Experts of a small language model: 789M tokens, 6019 steps.
Below are experts of layer 5 (counted from 0) of a mixture-of-experts language model. Rows are named router (the router's row for the expert), up (a neuron's input weights, with its number), down (a neuron's output weights, with its number) and show model dimensions 0-191. Each number is 128 + 24 x the weight over its row's rms, rounded and kept within 0 to 255. Numbers have three digits each.
Before each expert's rows: a language model's description of what the expert responds to. This comes from a sample of Wikipedia text that the model never trained on.

# expert 22
Table pipes and of. Pipes between table cells in sports, election and chart tables, and the preposition of inside institution names like National Bank of.
router:123150107122165121135139091145128132125133132130139130133153132091160129127126143137122144136143146118121121125103144131171125124126148094100093094101103073093143124108176142139142158169097103141190079117106138116177121159082135185076175096154125126118153143090107148110139092069137164136116103123128112128103159159143121128168148120144123120128144131107161146111104115133114119167089140126126127120153121109108068139123118117150118093075128140150115153149170159147157107123143101108171140132158109089125125159084143109093116113108148120133098150110124118122141140152182144164
up0:096137140071136109121127139143156119129120126133102120115108131148154132107137118137133139168112133118093087108095134109122124116132146126114097147144105136131118098124117148193126122167124178130114123149144085168143124109112152140116139144178139103075107081141131133165095147117099152147123085163139125152156092156128131136135127127117183157103126134147122124116139075139130092145180111151119097098111141149098119094145139146174111176161103142127133124131134137119167113163135110149140119158158155071091111091126098114105159118099079129117142136160139163162158130128157107066
down0:115122110158159121113080133108134161094140112152130117156118093111113109142116157121137126100152105115150171139123108145120118151068135084115098134121108150094102131186130101123099081099169181091101075146146129079142082146168132139121109142132162195090112132133135150122155091113125095124110128141119126132133128115124115117167105164129131115133104139135127116111134189113160122127134110111119119080132108146189155162155146128094103104096162135121120146153094130114157109129123123117128105143138106142125102139163110148163117124154148134128143130090104168167131110127099135171
up1:104096118132176133116138097148112141146119153122144140109129157125145105148137127133099084111161168098160145070100175098134127134101138153171092109150138151092096144092149080102136125129111104150145120105148099125141165141117092133127097111132157161143117136136121112084136139132092147117162095173109116104127139100155137169137102138114122146103157151145114134148107101110126154125143103123095174136132139120191160099178069138141107128171156140136093115140142158174112106115113105148091132060186152139113121130107100140133129112126134122151136142103150103139140137142131126140
down1:130137146142102081146141149110121160077135138128164108082150136126119104139111154125111127133048136139155111119099083143121117157168093119166135156117100148122141148107088143144104162136152118144138133116152133130160142162139142156128110129156115142114127164101085148097180129156163110106146154072187098149129122134142109126106135094112166115125119124083137157113108155143124121164115076129138094109138135122110145153105125190125123125142102126071101102121141148083110126155145152159107120135074146156137137143127110152138100112106085159101104135123142141132129144132152166119
up2:124185121122148127104158132117120143149140090114123106119117142141102143154123118174119119112130083128144125122121130102138132111126159109132134131156154159135132146144126104115103088120123122162116104133117081153141120099073162134153121137120145124114100106150119106173101184142132147142136169131097107145109143133118135138167132144113163129144141148118091136137154065162129181113142121134103134165105154162133090122119108122172111140087157119125080101162105117118082150073162118184061160112142087141134146144167079125100158146168130111122137106130155152143098127128158138148
down2:149146161138100140121115159116120081136124136127104113103114148139080130140124134110110154121124130159130088119104160155098144114172163138148116103124157145078114076120094085098099126079131178128110128124134161083141154141134131159107170160129111099141142140107134140104161107125175147124128110103135175131126131113122106140128094175139100128169165106076121154101169135145116175145110101102098117091140147123130140166136133090125130106136121117167130145139103144132159112138117146166125126099156111112144133134103117160097142110131148147128106173078111172129133154133091076168
up3:120104142100085120131160126095111151113160108129140103146117131106123156138174143155127116173132171107117188141103150130122089103141119128124107118126127121143157156115116158097103166124155115135181118119123117141147137125110156095131118149127155171159128095058066136135158080100078126095164124151093110125135110100141136120140145102132133121126105089113121120123131128150126147132152078143165091140128103135126145170128114166134118137141156150116150093127163089107161102071146135122131135080156115128147096150141113129162122128114164139125126181128148123142117117094187106147
down3:153129095106159125127146133101150143150138126130127121168140121063141079128082136113138112127075115121130100073149136150156132157088137156140202105101132119152107125133163155089118078088159111170149084104138133125127146140168111163141152115121120137120120103158170130122121128134180107127155155190140113100146144156116113112175128104169129129134107125115102149100155145103114115159142100118145131132132108104089141119168117117107141137137111113120121082082090133131140119135124118140135153156105162110097113150113144182133095163131118154117133131180102144146140102126127125137
up4:151118128103172088101171151139100096136146122145107118126104112131102091124131124117090156146130143166173141152106131119104159180141136146080105153124176140109100148123126122144151130108110094115135164123134095116129145123135132165125110163172096129128153147125126130149131121088167137141112102120069102161146172124134102125140139145102142137143123112102144132141109153133108134129101145139096151132170130114136163132126120106162129083174168092114075161121119122178129150128166129168153132138145124126162112127068135086120147110176141159167160111106103103135113096154130111082
down4:105113132138148170124116129094134156181142078111122143156126138114085144137138131135134112094097124111131127120116157143124176143157113094140122119151104093140128187116120120124154144186136135123108178093128141120146147076103113118114118172123108067087107160160089089159115102076108144075129155135123155160147145106124134142104134131104111131134114115111121162160142078126099119174148131122131109130160140126127137125089136108072128137106127124123119149115144128148106077127142100121129132110176132085094140098164134150129178114123147146104112164163121119122132153093147102116

# expert 12
Particles and split word pieces. Particles and nouns in phrasal patterns (out, up, back, rest of, part of, end of), plus middle pieces of split words like dis-ast-rous.
router:163117136103141121116168125149134107134106120134113112159128116123143130133079155139140120173139106151086166161126120120125178137110137121113114129140130126123161186148127129101141132116116088130133131096177150161083115115138125113100145137113180114122113133138099172164133106138143116124123111034170126152157147107114133147158117151152109129146099146113099141091112184104123152088118126115095137152115112088149107143154141092114095180121129103121121113119127180130167153098157111131107147099126182133154088111175158126113160097116139118121110107142129100133167117116159131132
up0:141151134130086151112111120089147103132127146152115117113107112184085127139089111088101134098140101074165104096120152122148119137112156117095133175150119080109124152135149130165116137123113115134152112129116090133161139089125136142096095106138166106128111151129154131121131089143151136082149162134154128154126198112126147106155141120107137111145094158114114156176143156139120190119156131137150101121106116134127083155071136134151103122156115148119129136160073137154141107101103169109136165130156131175120145136114105146093141125098132164148156111160135144088121125113094141119
down0:099104149146122165096097116110190167144162149174110114139131120168118145149145135073116125125118087081139117097156130074125133100133120130126121184145135112162126143115111143120104127142120141135108125151134125147132177123115134125161103105146140085159136120134130129095117118156136128118134131127121118132115119152059099142151107139122141124121151149044123155180161202131148122161080123150155130120132120167165127158126141118122123101088128119143113127123150130112120136166092175140138091096092100122138157127108141132172122118126142152120156150111121142152144124163128171144
up1:109154138143185135164089089143154122148133131118118152127089137123137132133161103112103151141151157172092175137118119111171134130130090124160143158148119169153148144102145154124119114089155104135089098128130147152110121145085127070139141106136127145098113090143115176135086151133143108105091188142122127117098115099110111097148141091140149146132120111137122156075131132131135161165091133155154150125095094071109130134108144161141090126097156118114140133134128146099122137124118138127114139138150135161158120118139149101130164079196119145136100081107096118093138138142130121118
down1:154164110170125120128136091145143175127140118195104149134117123112115094096146142155171126139117125118128112119122115133085096069125128115126142103133107124159106119109167131148169099101127141132093126139103122114155156127114125149137152170125103129115097124136112154150076106128176119109148135112132102151143108141127126096096129114127122155138147139156135135157151133128122146167110118109128083119144132141102179128090114173122170109099127191162122184108115102122131133130121149128138144089116085150109108077085122141081095117092120118098130100082116156096108167105139116168
up2:112093104106131128125181115143157105138095139166129166172105107169152116118156098149119163138093112151125116096128132132162151133094092125199141130110135126124129138131164153159139163140113131128118172107125124103084106086124131109148133096150112115135106123134099124125127139105177157124051140147119133172115137129107164118148137128111134085125133144102125117102123105108101154109152105159152114167073140105125123097099079144125148102139122117115115135141119134100150146129137122154097140100161166141117119133116120094064130083113122147170157097148126105104085163099147141134
down2:110122099142111123170139102082176152145103188140155163131120108114123115118100145090155137094109174130147121123109131114144132159131156083113166105116132140144118105103123127156140138139171117116154112142107116151155109141156111141151109107164127126179112137172125079090147114109136115103088109099115123119140172101145151117156137109134130161124104136186145109086097108089137127144144081130144124167064123148104111101106136133080093109136142149118146154160086099116143106126124121161112139126083143086148122134072143140131130123147149134158135131120142112151109118142079096151
up3:162125099109103119128135113145138119136114149120153120159115114138135135171119142105102112133127134102155142107109129135197154151111156124125068097154182137131110142166136137153117127151091118147144152124150112120135150113126127146099119120133114095101103156119082158141111115127110125126074104146177133096121169098118150131159046168123112148143151093109145154162172108106116092160112183096152093134146129120131169088168084104133131132110160110149127134150140134149178151124117152118146165126144094153138165117140126128163144166134094123150100153163137129110125131104114099110
down3:137135111133155083127108096130143172138107140114142185098149133111142108159106127104121137151141073137125112125132134119156133167099125125116105145079102116157130134198160138130122089145117143140129140152132120152155144133098138133115164107095141128106148154117107180118081094137129116128125137109105123172120155179152131098153128100078176143130127092132159133217163112097125102154129135107129116111107115107136121126114119111150134148100132128174105114080131110126120095104150096154098142159111088120158161123178095125146097121145107133154103148159140146115112110128161112128
up4:135119111170092089132141124116146139138139104108082127128146122122153146108111140104137143129106099108108126143140142156138173161117134131095121119126125160112166093130197140126113163147135135095141103170133134120093145151143086162123128119116137124107142149175142132128066092131133167154135086171145116081108125118162106134133133122123146104120129165148132170124123110126185136114100137121142145124143190122173109168122099129126123141122194129164113120118114081160154140108160090179125108140114080123108116094118081110114140126142112120124087091143146111110129138142150083106
down4:133120151133125143138125134170090173124155090154126139115128128134130107091142083134119137103133167109125101181118159154090138127079107088092106089105124155145127153132138166117133120157102123109104114172098139118117081082096127136175150087155120153137113135145104118113113132114108150109113143149117130143127123127155118145109163149109095166115130123154148081145100172140104087138133130152164144141124104145109103149132118122104184164153138153091138140118178157123145116105100139101169120112129163127144139118133109122156147141122093168101195087130126138110151104131108166173

# expert 29
Mid-word name pieces. Middle and final pieces of proper names, often German or other foreign surnames and places, such as -mann, -stein, -enburg, -sch-.
router:109120120114122136134120148148118130152168163120119163135098132157170168102128141124114148101114140066175124143103133124159151151135140155159112117124122146128119090170184110166109113119145137188148112159113161093099115132180141108125105135084129132125078115160147145160119133107185125119109090096106145106123112092167120114118138152128147140122155102113114160155108094119127105119106136139123126158146147153134121109104106098108130177087092103168118116098103100111152113115099120128112186148116100136124083123070091118112170130147134161148091146146136130136117111141120132155
up0:096155089092112165133150147145126101184182123132145124165110098122129120158108145130112142098129132140128141129133113097099172091085158114086115126137095123144116115110100129176146134140121172141106165132185101121110107141158092103182134108142147154084157142143139103116091146129094161113154075104180096141156155143141132166074112117097097133112167142121128150103117152152122107133113116150117123131176091091134122125117140137082094133124123150137115139150131155126124121113129167130095134119103147144130099126105124091170138125158136117148127153117139132093091158139129088126
down0:117147081143151144164124116174170113105087121139130138072170118174086182128142194148110132130087190096163147151128100096145151151107138141128121135162106129113125134082144123135097118120121148159140139150100109112141129140139122136131148119118116128150103116143120170128135152114110126130125112128137120126172134109140157091077142131128130136131115134144118140145162125136094123113108105141113145116166106154120135101135143193148109123091128104167124154123095163115165116160129154086121172146120147077116124097068172112135108163147122091109125132148130162152096151140148133132
up1:151135129127140160127154115153157091121078092164154157095120145132154137073164137192117142093126130144105185093147102131136147136106126108161104136147120095087103126149139138141111133126130088140161140185117136121107111129150111149126145139088111122140103146089114066162159143102121142116160108114111113102154114132133145099100120134135154159155130117130157084120146125097087111144129181161141149150124120139115143093146136125126065076119148099110130145124164093107127148132143122150107166094135123121096160143105151135072125125148136100174153123113162105115138111127120131132
down1:149156113138162145079154101125114143125129144116132182109114127096138175157150153130196126116126173125089128085138125141101132163129111122168134179131130122104133157106100125150065123122084103112117122151165115118131072158089131122133143097131148144127117132125108162110099164125109110129115173092128100106094121108136156082104117122110110119105163114117139128136170105111134128141122158150151135109105117117155067152108105124088136098142164136166089146161142112143109139094109110120121141119161129130088077133068141136106182144142127123142132117133115134105140113122104105121
up2:102116128108117080115107139133115125141108123142115120131181143168145113158096165106095154164061116123112141151149162141109152070126140074151113132162133128134167169124126117143122096128138136137134122149160140139116102160145134154117124125169156143140162111080094128091134099098140140114147120134114132099148124155116111161149124136149105144125150101108150125142081140097126124119083128140100113116118153137128166171129109154176135067122101167104106151083065126124183160129139117126136167123144103119128146150141077128140104112162149174130117125127123120153120146137139122177
down2:139119125123137124123110136152117112148154130084159110126148097149126126146121166083126132109118087170124132131182147141165162129095155105118117128110133167108134181137117100169123150127122126158131116124142108090155112125124145126067144152160078159165096078149120153095163137098142120092141123157118152137139113111134118139153092150072160112177128129134108090156108133139090136190127182142147127158169094138153111057147141155130132106119150146096128131114133142148132161122134131130111141128118128121119074149119127125119126089154111122070101087120110123119128111109138134146
up3:102128077128158093135138144150123095141178156150164133104112170117094135161146127114101122088137126113159134101094125090121133135143070099096149133172137118140118126156155133138108120140166136064159118124117134139137157142134108166124102136107129136176104142112122154121142123115134174138136098129133134141090175079127115120109146122150141147141101143117124114127102105151083145115081149153110133144154121094126145183098153090169115143138151120132090131140103154149102122103150123103123123118084129126120139123070135106128122175178174129128111160103084122114096163154144118154
down3:146122085093069109164092105128135129153130114130124118149147133118095145099127126120152098133161139162174124145125116154110148089118116154149127125146135113125143154169153132136141125072137127122099143118147122131090085148128101123138117103132129128099121071105165080156091159142133142129114156131153156111137125139127182121093134086142148146115110132116151129102135133130094143145096118120099152132162107082128145142120152110153113091085142074130104151142137116061176115145137158101147131191130131142110175132117147127146122141115104152142098064129163102094124082121145132131
up4:158121087112156104056149157139128137164178136124085139120115101112134099122098136122116144151123122132124127095128140138146137136085137160160130110108131114140078130183126125140093131147140157177114160125109109099130150189175138167147104141153099121133112136141096139117098129134158124126124151122126137149094148143144148156167132104167108151106140125116077155109120168142106144126128094133122124128121176153152168133126087143087097144135101047111084141146134137108157125114146139093169156151138127121125139118148123123129133064120115113159141102103126127122110164105109100104
down4:149128142113143155137127122161133170118117079104103110105135107088123156135130120110087144151132104143133100160124174087161147143088136162123097113089112115111120142163142163135118141170156142131157149123152139117138175124162137143127140125133136127129138156124120137141123104141144115123140136042120150143127139150120157129121118092088161122115192107147162114110112097150121111122116120161133147154144146124135126091133083128119116112124125119142146167128093089146142106144139126143092157110151125125181165148178103189126152169122101073181135121151148158123081147105097105144

# expert 27
Colons and coordinate symbols. Colons after field labels like Conservation status, degree and minute marks in coordinates, table pipes, and titled or renamed.
router:159144090123129141159129131117123139135092151185176163151143148129146154142132122129114114148127109134141140141164157106107113140139132143113096122090109112169120091119099171169133136089126164141089139138165071093140150098109085086136163120114139107124146131130155159111134093088119142132118121099108154094128114131123118155150125095137153095092149123130133088156153129147137123152138144084162151153137141141118132123149105118059146152171116189136164126120136142145119168085140103137162110115122169118155122154140084108119074128126128143144126101118108096120140164125161095095
up0:181115146141146138136128134131120109165174145171120143146133096113134113121150152109088091131116184186129168177122144132098132132129099097150128131121114114172148077189128187144141163127132122117097069126109144102136120140131147088153138097123111120165069173131120152106142111114096114145114142122098124175122144082123116129081138145127147105116106132113124137113134130135133127116187142099170150099113115145159136135145149151153126116155157093128129106120135109162089087096134139123092113096125121143124161161123120132136112127109141138092137130111145157119137155098076126120
down0:094146140155150115106150143137147131127139166128148113105148183075151130132127106138126166129095122113147146141159088113142111127123149092122133136139133149108172120104112116096121155124129147105129070152154127106119155125138135134143083156145145148120098092141122120122076078114113102140122131185139135157131149094148135120144131148143157144155107126079167141139153118128148119172133117116175134126118157126131161105155139128155089154143085128147126155173104095109104108121144146048131117177152193096123136106146106103131117121097133100105087106093149109083149135146126112133
up1:099132135104140106139077161103122163142111158102177165135161156126080124136137102143108127107147103167105127140113172155105125174105156092109086131102132139130121133108169156132098127106135105123158150161126154122102146135120087110153129122135137148071142124144136127123148108136140145122143198145117142120083120132123142129175126142108157118125127138113118133139123086151123092132115130115145146110131143077112117127163140110158166124191114112111114159124107129097162131151126147122128149107143144056184197127099125113086134115134075130110127142169121143092108135109127121135
down1:125116091101167097134127141181098114146150146139137148124145140141164138136133105151139122162162122120152120153132143116121151127103093131138170101108117091156133178128146151148128099151138148128102137153106107166135161156138122139160108127120137132100116100118108120164130121130176071126159122123130125126121114092151107153121103127144116130073105074119188104143125101153086130123139138124116084127066090137116149087135150169180127145140127099137145126108107136131137130109124132118121100055099130138150188160136105117117164114131141162097132136108054107112139142108127149102
up2:120115174117116121110100106128136121114146142114173141136104129109087117139179165097093101112158100122128094109125110110112136123152120102110119120083173162153149120135144130136124088117124119133150074118166127152126156140095096097124098122152160140123125150138093169139130100082143143150154151109075159140101131133141117144147147138126102135143136151135153155142150086135142090162133163171118171145066138134119141128141156119098076143139083150125118137130139145115072111168097109112160123126160129098129109140146142101117137120092114115147103170110122127165151131205113127154
down2:104084072130144135128157122138082126128089106111130157130141086102115149101118127149134166110108149122148203151148139099126124140114126119101166114136125117135114128141135113120102125129143165120145106166104145100171118162110140115091133134132091117157175122094096132146100123166118119076135172098144108097141130133160121128143107102167147126143144098085057158135119152123111155128103141149135119128114143139118082130151130109127137130166100125118149148130142145141126153137095150105124085078153133099116130170094127139096134105134176177117100127162142173117123114162174105107
up3:089101119094145173145146131210139136137115134129114113106151139050148121152155167081144118128150120121159111121148138131072101102137139108148138072109126103144080126138132138113115138133105142135127140156158106138141111136114150148101120114109092140137111100115139123102128128149102089099117109153109114099129162153162133145091139158140131123099137119130080133119112142125139065138111134175144126134131158139057133113111128157144153150150163131138181176111155137099168125168107119101106115117135129152161112141124102121148143106089131162125111108113118107153104146169101119104
down3:112133124122112116126154144108117155126144096124105130136134093140134078118162153141150095118097157152110163142142177148124110127146169151144138104114165087104143197116141146102146064130139110139143139107114161127136077203106121091129096146146130136173154159132184162113112123145114118150104128162140133088127152137136156115143124099125115082115146135151117113143127161121117120116111132114108185127081118123126136117092106135137106071152078144154108154115096099127142110154103122150122101149132116109180123126144121134110174109113125120161120152144084132137109135093144114154
up4:114113152161127104149111084135142122185160114099090090104159111126095081142156185155117144123138125119124129112140146132098113100145142115118116132121108138116119117151099163111136123131116121155090132150140134117150119115140130124137155129136111127103153194132146101116122114067122155153151186167092106135118132135098152146140121120160085090101133148103122125147114108168063099140121117100108117135111122105142143143150186130132128099177132152119151158116138147111093134121140140097156100117107085109101128122140131125064168136121097116160121098132095107141145139163168139075
down4:131092144096114126148065107142113089119147165150139143090129154115149166096169073157150113108086116149108138116133144144118094098124134150175120142146126127113122148140125112154144138134137096149149120124116155163135154115118132135151123107099125161096132125143116147093115115144119154106154081142156156150159157159093118144129102131129128166183115150140139126128171091093120141150126135123092123084134172080103075141127161146126160152093161123129115155161092119067104123125157165150106098095105130152132105115137099130096138105152111114084153156110128138125116102144164152129

# expert 7
Table row pipes. Pipe characters opening a table row after a line break, plus separators like -, =, • and ← in tables and lists.
router:137130148125095119110138129101094144103135128122180177101108136111101134129162128086163150123093118125093166136100124139153131139111100125100145093089143087138154121136106112147151141150118120164081162108101135129138157121158104119106140156148161120124087139122142130106140125205138130116096140132168117131091156148142138170126136125156154135149111127151134109146130115162148096140097137109168158134126129140159149122161148111104139162124167176124148132145057128153132083118097122103141126175150166104113122071127133104150146149101096115141097103136147174096125099162157130126
up0:154146137179175121096115157071156131124163146121153155149161130160134062115118096128092136120127114147111143156115134135143120140164121129131145134095109131137113094143148101120071160121133113112161114097169116144126104156104145118118161173179154138167129126171116120124169135125065155146107127121098148116137122156086173153139126130104153140127119122115109127130158089115125114144104118131119170150132141104104100138154120136153112065179103160102150131124160121153147138107134105137112085111119128119140124135126142108112157108096124088126078089102140132157164101097146147114
down0:132147132171101112144170118228112156147119096102115089135142141098135181146109124143126106131109132129133149157164130138126116117102125127091124148130104113095077134157154117163177160161150113135087120181096116120157128131085124122141160119121111127137130124166125096111125117141116103087133098111125081155110105080131077117151165120178145122127120128104159117100125124133106164123142157097136075134142120121155125110170087138113165145122158140099101114124136150145137148140167157121114145123145078121134113111144130161114099127113116133117122128140105149117119090107106167093
up1:086182133136161111137128123101115096048151095164126101073125137143129162154138126129123143122142121130107152109136165101162144104129099121141124124117118110127108064088160098128137156160179137148168160136164145127112148109098139124176123128123145101107118121130104139114120135158157140112156098133159164120138147140089124130120148124125101116159128155101089134129151148130149162154140119132120083092117113143132133196172172151123155119142148080159122128139127154143130130083137095155136118122118132137147124082140103117161130137089127118140168131095107114118087168148168125131
down1:104162104122129104113119161124132131198177130117125122153128136132182139142140142106044088152142162120137144136151150127129137167121095128142131133121152129123150106111122120149155144123101164073108129144096103120120116156166144129126114074162147118127136098157099124158114107139087154143071116083103123139144133096152153067133140096143164120131151148122135149059138130151138133121134132134159126139148163094176081102127095144116133133156167113122179126099121114138129091144150082136128116173120119095132133126132120136135136150145127142134107118133091117133113123129114092090
up2:115102175120130131083106157123128103131122124118171142131108141138125129149162125106101140079128087136104112098128086147151086122154156133130130128171139146159137134138125132155120133132112142181116173101101123144173083148141139115093111157127114141116171145094110129136145142148094105174141137131138149137116124133133156106140167114158158158131138107138095156102149119146122074074089182173119099104135117101075128115156138161079171083150146136133152088144102089110124111132120142084130131130074089114123138120159134143140165118123142129136124120154144103141149130122136178117
down2:153140043136144076116136106133156145120119118171110120078156130124117158181178105132177141152150142133132067117127094164121084126133167132133151128147094105148124139113148117121138138133140066138117164131136116137111106107121126118114176109130129121123110136127137141104150089174121152095161108109126156183132153074121109136148065100112158132109138175107137131152152113115142133172132116140141133142123134148093142122126124124133134103151156152130099138099121166161100126149127138093101078146138136143118166132142143142128114098117123089161149155128095136094124135119112103099
up3:092151100134121125117118150156111143099141107135128143138120115120114134117106101116137116121126090103136121127127112120107115087105117161125129119149129178094121181122096135178149125135118159111146120129137123158100160126115082156154120140099151132121126127166097145129132128113168105128114141125175152135156078159112129109164153129115123112079156155159110123110144140121104096147137068110132119123104137136100147130134178130111129079146136157066173146107087148176139101167168126115120099140148102155121142115166150218125130121094143155145144108182114139112076111138143130113
down3:144102118113105149097110119125156102141114147152144143141140167148144106101132124139139116133116151149145152143139158102146140105066102102105109149126142139129101095145124102111087110059126081117122144133152109135176149176151150146155145150078116141142091122095121091113147126113139102101124116085077121118163129158141098156119120123142120161149124140065105178112108147112158122164138155136128141153102143112134112097120133110152124091174121135110141153122152104118099160146170150143147116127099139144114103159130169054128168132146120124121123111106145121163174151132092120093
up4:092125134123126140099174105082170145093100122150111108141125135124119126140137118127120159075138109122118155152158131119139177118103131174100116124092124151145116107144146111064108137138149139130121143115143142105172131144137093131142066136153073139186155135123135139160150131088142110131133160144131125171117137139147098161135145136135150162107103159176102095085092106122151120136116143160116106149101118126155132145162124158151156112121186142141142121182105146066134129098136160104148146151108135118098108102085125128093157112126115081129145106123107131150111160115133150140
down4:130088116111145163137160126089142136124157085129122129123160119096140165121067138135105101140124136117162076097144161138148111118170109133133122109172132111147148138100135140153082152114169130122130116108132130111111161190129188056141116140095120130133120152126097138125123102109160114137110097128113158115131116075140154110132127131142103116116095104128104157109157186138167131075145135107106152091130100155123128169112116109110127111122101097151125104125117131108100140132118114118107128154112146108106140159214150120113110163086108136126123124161132135103163151123120121161

# expert 1
Word-final suffix pieces. Mid-word and word-ending pieces completing a word after a stem, such as -ing, -ility, -ice, -ives, -ism, -ats.
router:135137087132101149106139120142193106121118145091138148133146126144154150093154197134161165095150173120136115177106101110117132127099120125115164111098116137111145155105164107139140111109122140106132127133111134170166124109166132127098152179157119158097144109161172074085091131141148128110118132112161096114169134135125125125121107156136102187085140140121132120119116145126115126165108138142142130134086090177124122127113138156133124132135126128085140121131086138093092140096108111095165150120147117148107156108146117086122117131090091122117190142106151133146158113109100129121
up17:151158178139127125129148148111130119180120131093100110169136138114129116158132108113110116121111091110141150152110139144138116105133181124084120104110134156142102152151091144070116166145129139115126128143158123133124139143100144137125113123156180141077178124120146155132080146116140150068150089105137132136155138095140125135103132135071101133117143149109173172098090115103128108130163122145114127130143109153145127115123190124138111125118203078148122130137119119126160125124132115062134113086101143143158115128139087098162139121102139144102183125163141113124140120135132121144
down17:123126137152101131130161107171140151083098129117143110123153121157136117115117155126148126165122094126110082090155110149162140123137136125129155197131121114145108093148149136157101057133070095104179146101119166142108156104097149141150150151080131113124115193152101083128123104139117117122103122128155086090148122114145144098120168097105124151173103128117110126130139154090114148094115126082125125126154114139082117150130139163112134155147131132063126119130099094144102117142154112153132141156138140153093135136116136117144145105143146143138123125074125141128161110110151153131
up18:144135092112154172103110090117127170128141146109085113064145120123184105108107128102151093112137108142113123159137117139132114099121073111120132129159163114123139129125115126101117133128143102122131156146142118097145139148130183137110118136137112159096091133114159103089121157119181133096118124103149206132145096158119140117098122126132142159089165141073135121116118132134152085174145132185103118123116163094101115097127177149151118113109143125113104110127103158157116115127124129132158106143092090147136100105103110113134148129071116122136129151138111118154104166150167124105
down18:142120122128136130118136104086085150210131133104103123116098153137098109115107115138088120133121126125137093105095147143111140131153169112134109153113111127140121161154126211130116111100151142101133129103149112134165100140113112144140134147091129159113140117135162117140153125130118143108121138119173175158114142115117133157145132139188130153180140168111166111111161130151112100163157094140151117116138204109143146119130134145133135113115108104117068116104085142120147122112095123195150135100107062115116104129129090159116133152123143135113108132106104135100149112156119108147
up19:128136118127149117141110175114119134154126091111120107131128073156106112107161147128133130090132134146156134104142101125182124106097142095105157106092126171146103162150097103125123142154110137155196177118149084105164141150126144129133149129159092117145111118130141117095116166085133153119096122142145143118104151152151118110125143166116125147152160141106127114101098092111112087124130156144151134112124087183142089164117152103139143137139154119160103101143132091097111133143169141131155143097123136110102082157179127096176074131119146125124146123138098158132159143096088141126
down19:138136124120175119126140113131154128114091124111132145126139109116133125138091169150152112160127132192147159145132119105127113154123137140162172084117104083105140136145156164139161093121126134144137132104135122126120050118112149156131142136147111126115152147155144161154126102099158073103167104098131128127187128090133133075110167150121169116143188134159126087134112084125134102104109091122125111135132145150105138132145140110134142112087127141095140172147100133110108123169130112103097121137078127086137101106130147151128145103115118142120070162150102152142165101108097131116
up20:126131128066122120123141105105135125113109112143078145090110107152130151104113110111112128093112180155104131131138127114171156122091138121144127143131137112140159139122097104096098163119126107111134115101145106143150115070127141130133127161174134148143144134129102126150148172185109144130143106085151142125146075142143130127133171100159098129095126133175132155147120134089144130155106092143171107136107132194091119145151155136175176126124107076139145129111118145110117150171098158123139139126146115096107145108136131130117160118074160116067102136139129171108108095114114124113
down20:086137099112115174142131147139120142129142151160125109132151134168151108121160133137124136147136094102159105145131152148123113137142048127097121110153140135147110143101140107145116064143166130142113117089139148113124153145156151101127129116112107071116130130137116156111138150160109103170088136142084118138124121146113137110155113135139113096090107123089130115109161088073149102096157147144136167168158192095175142092095107129165144103095130146114115115138147151125124158121150131151128115183099123109155121147118115120112164117114118132139143182107130130147104100086150089142
up21:157064108093149093148135117143173123180145148176138126114131130154130175121118159159130136108170132143123135145129145100146149133112139106122142124135162125154098143077151136105117109109129078130067119127112086076119184098115139101133125120132141131087134110135121093157131189096136150118109104110147124168129128126129097159150154139140114117155125098123121122097114119122102125115102096093142125124101104086104134132095110099147177149118158069131113130112135120167125145095153126101169145091106139098165133133136135118118167107116084153134134123131151158113100104144159097124
down21:148117144123091131147083166153097136094153128158139198106120113178126110147136131111128179131094112120162118121165138126136188153111096124136145082100138142092118122113135106113137143121130151134098130084138146134112127136069121135165123127157153149100139120137130131208150113118138108146117154139075127178147149137147092089166121122125120124128149085172126128129127156135163131117134121155107169114146168140146138132165138078114141148139132149129121104128083121146121147161152118103089111154108119109114089108088101118140134072123124135134104118153113139161166108119128116105